Experts of a small language model: 128 experts in each of 6 layers.
Below are experts of layer 9 (counted from 0) of a mixture-of-experts language model. Rows are named router (the router's row for the expert) and show model dimensions 0-127. Each number is 128 + 24 x the weight over its row's rms, rounded and kept within 0 to 255. Numbers have three digits each.
After each expert's rows: "comes after" lists some tokens at least twice as common just before its tokens as in all text. This comes from a sample of Wikipedia text that the model never trained on. Tokens count by the router's weight.

# expert 38
router:162098145097118132104140095172097109128136156114158114148112135101132155139117138143163146078157156115123132151092134117163129157085121140128108146172170109136107145107143152109083167144148095138146086104103134106122105150118094127137121150165098153114186138122119138129146146105133110100158142137165122149142103114095122161106152124097154106142103108150103169158114195131131134158121
comes after: "| ", " ", "\n", "the ", "\n\n", "The "

# expert 27
router:158104158108068132098165110126095104123159122092144111147130121098138158171112151119144168103135147095153138146086130122150101155113121157127118153165153095132121143091140154109100165150150100170145120092119131119088115133141105181154097148154119163104156154139133133081107142108121136137170143145110099125148094143095117148110156135094125106157125113134112141116088140151110168155114
comes after: "H", "M", "K", "N", "C", "B"

# expert 30
router:143116129118067112116166093128097092152126159111145113144134137091141148151096167132156147085147136100154150145098130115158088132100114169131111162164153108171104147109148142114109167142157086165163130104107135106108115139122119166158096158138103152100154145134144140070108151125138138158136151139134114134150094134105106143113138118097118106171115104145128128137088136157110173148126
comes after: "M", "N", "G", "K", "C", "B"

# expert 10
router:153106143112064107113162077142094088136143129102144099140115146106144140171109145131153161085131136096118147146093144129156089144131095147148112143153137099144111152099132149116109146159156114174147125104120119105099126166142101164170078148167121160090141161136131147094095147132150140136139144135126106131154097140103132144109151129108137111175123120159119131123094166162119159140114
comes after: "H", "K", "M", "h", "N", "B"

# expert 94
router:127092145106111122092131125138095114159126158092127117140100133101175135141107174136166156084156128105139130144081155123148133160115106138147110153140144127164137143115159145096067158161139131155147116112133134089107124143122097154161092156139105154119170154129146159113130181130141165134137151136123106154175121149095127160129174122087126125143122102139101149129099144136113142147075
comes after: "T", "S", "K", "A", "L", "R"

# expert 91
router:136090147104093149089143120139085109136124145113138098128099159088161146156112174155145147078140127092145145130103174157161115147113099146150121139142175120141148155118135156092105155160126102155161124112125148104114120148110087150146114167142101148118164140141166121096135148137137167132136164148132099152158112148110095174141167141112130115155106092135103135126096125144107158159105
comes after: "T", "A", "I", "C", "R", "the "

# expert 39
router:136085125122084122119124107144080107148148144100156096159104160102147170181107139150151147107129139099153153138076132115135102153115130140143102116124149103137129170105180153105090143170148113106150106108138145103095102163105104138133097132150099154071142165086104133104144157112155122100150119111147109152133130151111144176108138132114143113155125133136083121141129155146111144146110
comes after: "|", "| ", "th", ")", "w", "|---|"

# expert 35
router:142096175093118137110145121165091099141107148123180103143092160094144153142110125147141167114142136122143143139112131094153108165107092157119101152151137100143127163122168179135134136165143090157156100114111147118084094170097097155135121139159100127111155124106117119111140177108140116108160167131148147170129115129100118138133144136128148115157113117128104140169118161141117183142117
comes after: "- ", "|", "| ", "==", ")", "== "

# expert 24
router:152117146114107138118129081144089085170117137103147098134138154109141148145112167148139125117149150094150150166088168122160100147099100190175111135168152105141131167095159154117089159160152113152149112091112144131121097163089089138163113151149115124112139147134144126120117159124127137121147159126131117164157104121119135147129128129125182096156118103146127136151098139141104152149097
comes after: ".", "==", "s", "es", "===", "e"

# expert 83
router:148117156114101143120178129160084106130116149099137100144127133098139149155116173160177150126139146111131148148096155133156101149135107166154132131164159080154136181104151155096117155154139087138141107100112148092096102130107096166151105129153115135104144150137107154122135154097139134112153147123133122158142093140078139132122139113112139132155098078153101149146113133158088158138107
comes after: "of ", "in ", "'", "for ", "–", "with "

# expert 56
router:142104132118115120127136082157098106146144150087135092132107154118157148155099137145158146086134130104150143135090138122154112178109126140151102130129151107135113175096152147090068153149174091132132098127118157087118088184099117149130109122131096152126140165101112134107150144097158116100156127130147125144135111162126138156100129119094146096133127129148093159120121178147097142150101
comes after: "\n", "|", "th", ".", "d", "ath"

# expert 47
router:157101157102111121101132116159080073168134155123184093139119154110152158132088121151141157120131149108132153161114119086148118151124104149114116126167146117151106173107160186122134142161158099156163103102091157132097108159100106150118120143162100118108154132081109128119138165108135111117168165113148132165148125137107093136114147137130142111144114120139107130145133153148124157148116
comes after: "- ", ")", "|", "\n", ";", "a"

# expert 8
router:149128139103111134126148089141100095169132151111147127129108139090143140143105158149129153113144136091145133157073168130124085144115132155165123141144173111144141149075134143121100137168150123153164135102125126100108099146114109142159096157141108137093175163142123168078136140107153141134152156140143123136160102139123088154104125124111141098135125120150103150122088131145080156151070
comes after: ".", "W", "G", "\n", "B", "|"

# expert 2
router:171107153115072137099158071130092111160116119122140120168132144099146151169115147125157156072158128108154135159093149130155094147102122168140136152145130108144108150097138147107105144144143108145130130114106134082093110166127110148164086164145122155094141161157115152082125139123135130130149131154124077143144094134109112158108159098100146127130121116160096134148121143152114141151110
comes after: "H", "h", "M", "G", "w", "K"

# expert 74
router:132112166109123140121144125158091102130123156086155096156112153111140161143114169156143126104152159096132145145101170115154105143116105144165143136144162104146110154090170131110117147149132101139152109103096136094081096130120095134128108129165096136111143157113121162110137176113137110116155140148146108167133089113088157144119145084107141114137096110144107160149081163142095161154115
comes after: "in ", "is ", "of ", "as ", "'", "to "

# expert 1
router:173088150096076133099149078134086110133140119121136129137121137104150158165125154137156163096147133105145140180090158147148087148120142141143135146137137120129113155093134127102121139155158102147132127116096138080100098169114117152159086160148121156070151169134114148113128138106142132122148140119144091144152103131109129185112163118104140123134126127145117132143086147166124164129102
comes after: "H", "h", "B", "G", "W", "C"

# expert 82
router:141113157105112133107163107149093116152115156104128127123096148094170132152110174153130140068140149090121132147096151117136117163114117144150127166137160117157133149122153148093098161156123131162171119096132121084094129160115095155165110139140124145126155129132135136111152168126158169148126148142124103160161094135100100151122175131112125110177114108145128136145075150154115163154119
comes after: "S", "T", "L", "A", "K", "J"

# expert 43
router:149091135107106146114117097156109098145141156100155107147112158111164159144098132160170147094151137120141160150087140126161106153091109147134119148142159107134123144100139145107075161148155082134154091120111147113108102158101115154151115157153098150094155156116125155114127141097135113079159137120153130138127126138116130172105139113092160104143103110142086144153095177116111138158110
comes after: "the ", "of ", ", ", "The ", "\"", "- "

# expert 46
router:126101155087104121096126103175086088146123162122174084151100167088160153146102125148141166104144146107140141157109127101153124152115111158118116131151149105138097171108183181127118134157134102133155102101114145133092103168116116143125110124163095136111166135092124127129134166100133108104157157118156138162144126126099105145113128145142157103140107122135109144164140154134118169136125
comes after: "- ", "| ", "\n\n", ")", "|", "ation"

# expert 0
router:148104135127082125117148083133113099151126148103149094121135134096127140154109183120152161101149143092154154143098139130132098128102120147135129145158149120164121144109148141119116164144145089167145134118106144101108099133127128168145109157151109166099162156130127144074105148112125150143139167143143118137172075134115112166112135134105133099162109098148116148134086121178087178142100
comes after: "C", "G", "M", "K", "\n\n", "N"

# expert 21
router:158098151122108144102145055137091099169116146112149092154111145105141142160121173154154167098146116105159155142092170124123107136101119130160116116164135105161113151102132126117116162149147117151144128140113137110108110182112113142146102170134102148084145171126148153096123136098152164148131156152144119138149089127127100164128122096099137130157124111140085132138108144155089133131107
comes after: "\n\n", "G", "\n", "g", "H", "\" "

# expert 3
router:166104162102103107114154090143100086162126156105157119150141131105160154173092135129147144116155166112151145161102153105156081136113117152152130162149152109135114145083154149104096162144161106133151107118113139099113083148132090154166098131157122138108138157146148132114117141096133113112130134133140106178128096114099111146116132106113162080146117101156121153164100136141112161157112
comes after: ", ", ".", "s", "es", ". ", "==="

# expert 5
router:141090127097062123112159107137079104130151141091144134138142132117124160154086148125156181109141134097147131149083132101154105138110119151135123135188159104146109172086146139120110159149168102162125127109083133089098099139127103169169106135154123159113157163122116139100106145112123129144147124125126099137154099153103122158112152146115122122162101105158118126120108120148094142147115
comes after: "B", "M", "N", "b", "C", "G"

# expert 32
router:156085148119113147123143101164104107151133161090144112156118141113161165146104135164154156085153142095125165149088142117165112154104111144146090130154152098169095130087140153108085158148140097133150101118096148111113125143111115146173129165153103153107165144143118138123135145091127120098150151138139139140138089124124115152117126114104144098156086107156112145159096154138111141173102
comes after: "| ", "- ", "\"", ": ", ", ", ". "

# expert 84
router:154117160110104146121172130161091110121126147092152104152116150111147147148103171159146131114142150103134128151081144119153091141120116153146122129162172090150123159107145156118111159159130085147165098093110152115094095124098100147145112147154109147112147157136119141110131152089164115114161155123132105158133086134103152137122145090094143117141102094171097145143119146159099160158112
comes after: "of ", "in ", "'", "for ", "with ", "to "

# expert 79
router:148105150119091129126175122160100102148126165106140085159114148116146151153095165160165127114156156102129149155098150117169112145120107159149120139148154121155118171096150149109113146150133084158158119100102156105086096127100105144152100139155093143133152155133105142108139134100175127110155137126138117143147098139117140142107136094101147111153105098176110151162105160153107151152113
comes after: "of ", "in ", "'", "to ", ". ", "for "

# expert 59
router:140098156093115102094119097163073089152129166111169083148115141113159164154089119138153156107145133098143134155125114119162107145118117138133117139159162115161101182113183172125118138163154098128153097094098160125089106167096118133123122134162080122127175124091130123117126167100133129105158146122149133162154123115111102129119142133132142113115107129141117131141131147158128150144125
comes after: "- ", "\n", "\n\n", ": ", ")", "• "

# expert 13
router:149113142116099114105145101136098096155108170115157115136150147092164145156121139148130144103142171090136126173099148100144098144119114132168133124153149120133130146077142137109081171157147104137154096110105152119115096137123088161164099146160131158111144165140120153109130158090145108104141145136147132161130085123109120158121119137130185099150101090149130133168084131153121148147106
comes after: ", ", ".", "s", "===", "==", "ed "

# expert 62
router:136093131104110141126119103166115103147151143098139106136087143098183144149110167142166160094146153100136147143088133129150109164101129135127102148141163086146111147091125166109083139157138088146147100124131144119103109143107105149167110150141091166108170138112152165114137140115137126113163148136127104133138112154122140138117145136093152106143122093140079164159077167126113145160113
comes after: "the ", ", ", "of ", "in ", ": ", "a "

# expert 31
router:152112144108105142101152097138107067150117149133149114130123141102132135134112167170137172102154152087125145139096160120130086147101103137162131148152176113176119155112130143122116173146137086163143121104110145109119092152112117140142104159125127142125175166131126156098130149113138151153172171141150119141165095135122106169105134130105139085153105114142125135135105120162090164154114
comes after: "C", "\n\n", "\n", "E", "M", "G"

# expert 54
router:154100152079111139085116108163090087168131134127164092152112153102167148154099128154145166109140129111140160170117132116162122140105089154127112122152152115147102183099182185105123135156135086143169087102108151124113112159110121149122129126150092140110181148095138146115148168123133092093163139127133107151129119118108105139109137128133140127141130116123117155137114145138107129144140
comes after: "- ", "(", ": ", "• ", "^{", ")"

# expert 26
router:145086152083064119129158094152098119149138156101150114135127129113137177171109175129157166112142146105160147157099141131158108122126125146149122133175157102141121169084157150113104139148175093158130121111119126078112110117110099157154093146143102168107160158137121125101092134120136110116148116136152102121140109113100131135124136135120123108144084111172120131130099139136098148160111
comes after: "B", "b", "M", "N", "n", "y"

# expert 65
router:157110167107080141120160119152093098131119141092153105170129142108149132153114158160181145096148139117149141146076141113146106132108116150159131121157144096159122170108153143104134140164124097158153102107094155108118096125102093156159094131165117155107148149127123152101137154101163142125128135142140114163140120135088152134111143101103144114156099099161109139136100156138099163160093
comes after: "of ", "in ", "'", "to ", "with ", "for "

# expert 61
router:170109153123096152108144133137105105166106166094130100151112169086171155147106147175151146096137153117121155155109155094141105127113105176133124113165148114137102135093156148109106168150151107139152086107126134101114106159097120137139095128154127154098160145101130148105131141097121098114144136120179135136169108138112124137119152120105182113142098115156097122154100134152101134149094
comes after: "|", ")", ".", " ", "\"", ";"

# expert 63
router:147074153101101138095123107185086098146148165096144096160108142124164156142109143119149155108152127111139149158089128137151115175122099129154110152154147102156131160081135152109084158145150081130128131092095151144119098135084105165158116151139088130112170161120156139115115143122130120114145141130129107136137119142107142142119138106085142120153116093139115163142102152133125153154102
comes after: "| ", "P", "the ", "(", ": ", "p"

# expert 49
router:150087140113109146117126099158091087161138142127132113147097153089176134134115160135162139107164129090138176135089141118154099151112107138130138158148154108144137164107131150103088144141161073141155104118126144117114100150111103154154118154145100164085172134099156163118117141109128106124142142115129110128123116151118130173090147121101152107145112091148077148148092162134113140153117
comes after: ", ", "the ", "of ", "in ", "(", ": "

# expert 25
router:140106146114094128116163088137107099161101137107160134152128147116127128142120181145144160084136145087138129144101166136145096158099109166149137164178166091148111154093132154119113149137156085163169115115118136121130082134117130142147095133134115134120162151116132163090096144099130156157155174114149118138156106128110114139124153121118131093148109104148080169124088117130096139142116
comes after: "\n\n", "\n", "U", "C", "N", "."

# expert 22
router:155094141103077094094149088129099100141117129119145120146130129105130161158115161133147160079130135110151115159089131143137101131108114146126116154165142104167102141078153147112093157142169096147136128101109128078089101144136109168150087141143110163106154153114118129087115145134129135135144151142141096140154091143091118134110153129097127100145101090163108145131094142156108158154118
comes after: "M", "B", "N", "K", "H", "C"

# expert 14
router:136101156112105108123140104155092097157126152106146107160136129083161146136115145130138140117141156100140162151095184116149106147102105167156113151149147098150125162090150146108086166147144100133133107117105138116127091145099084147163089148145101146128140153144126132113108165105133124105139160131130122149161099113118116153124130128102166090147119089152107142154071150123080157159108
comes after: ".", ", ", "==", "s", "es", "e"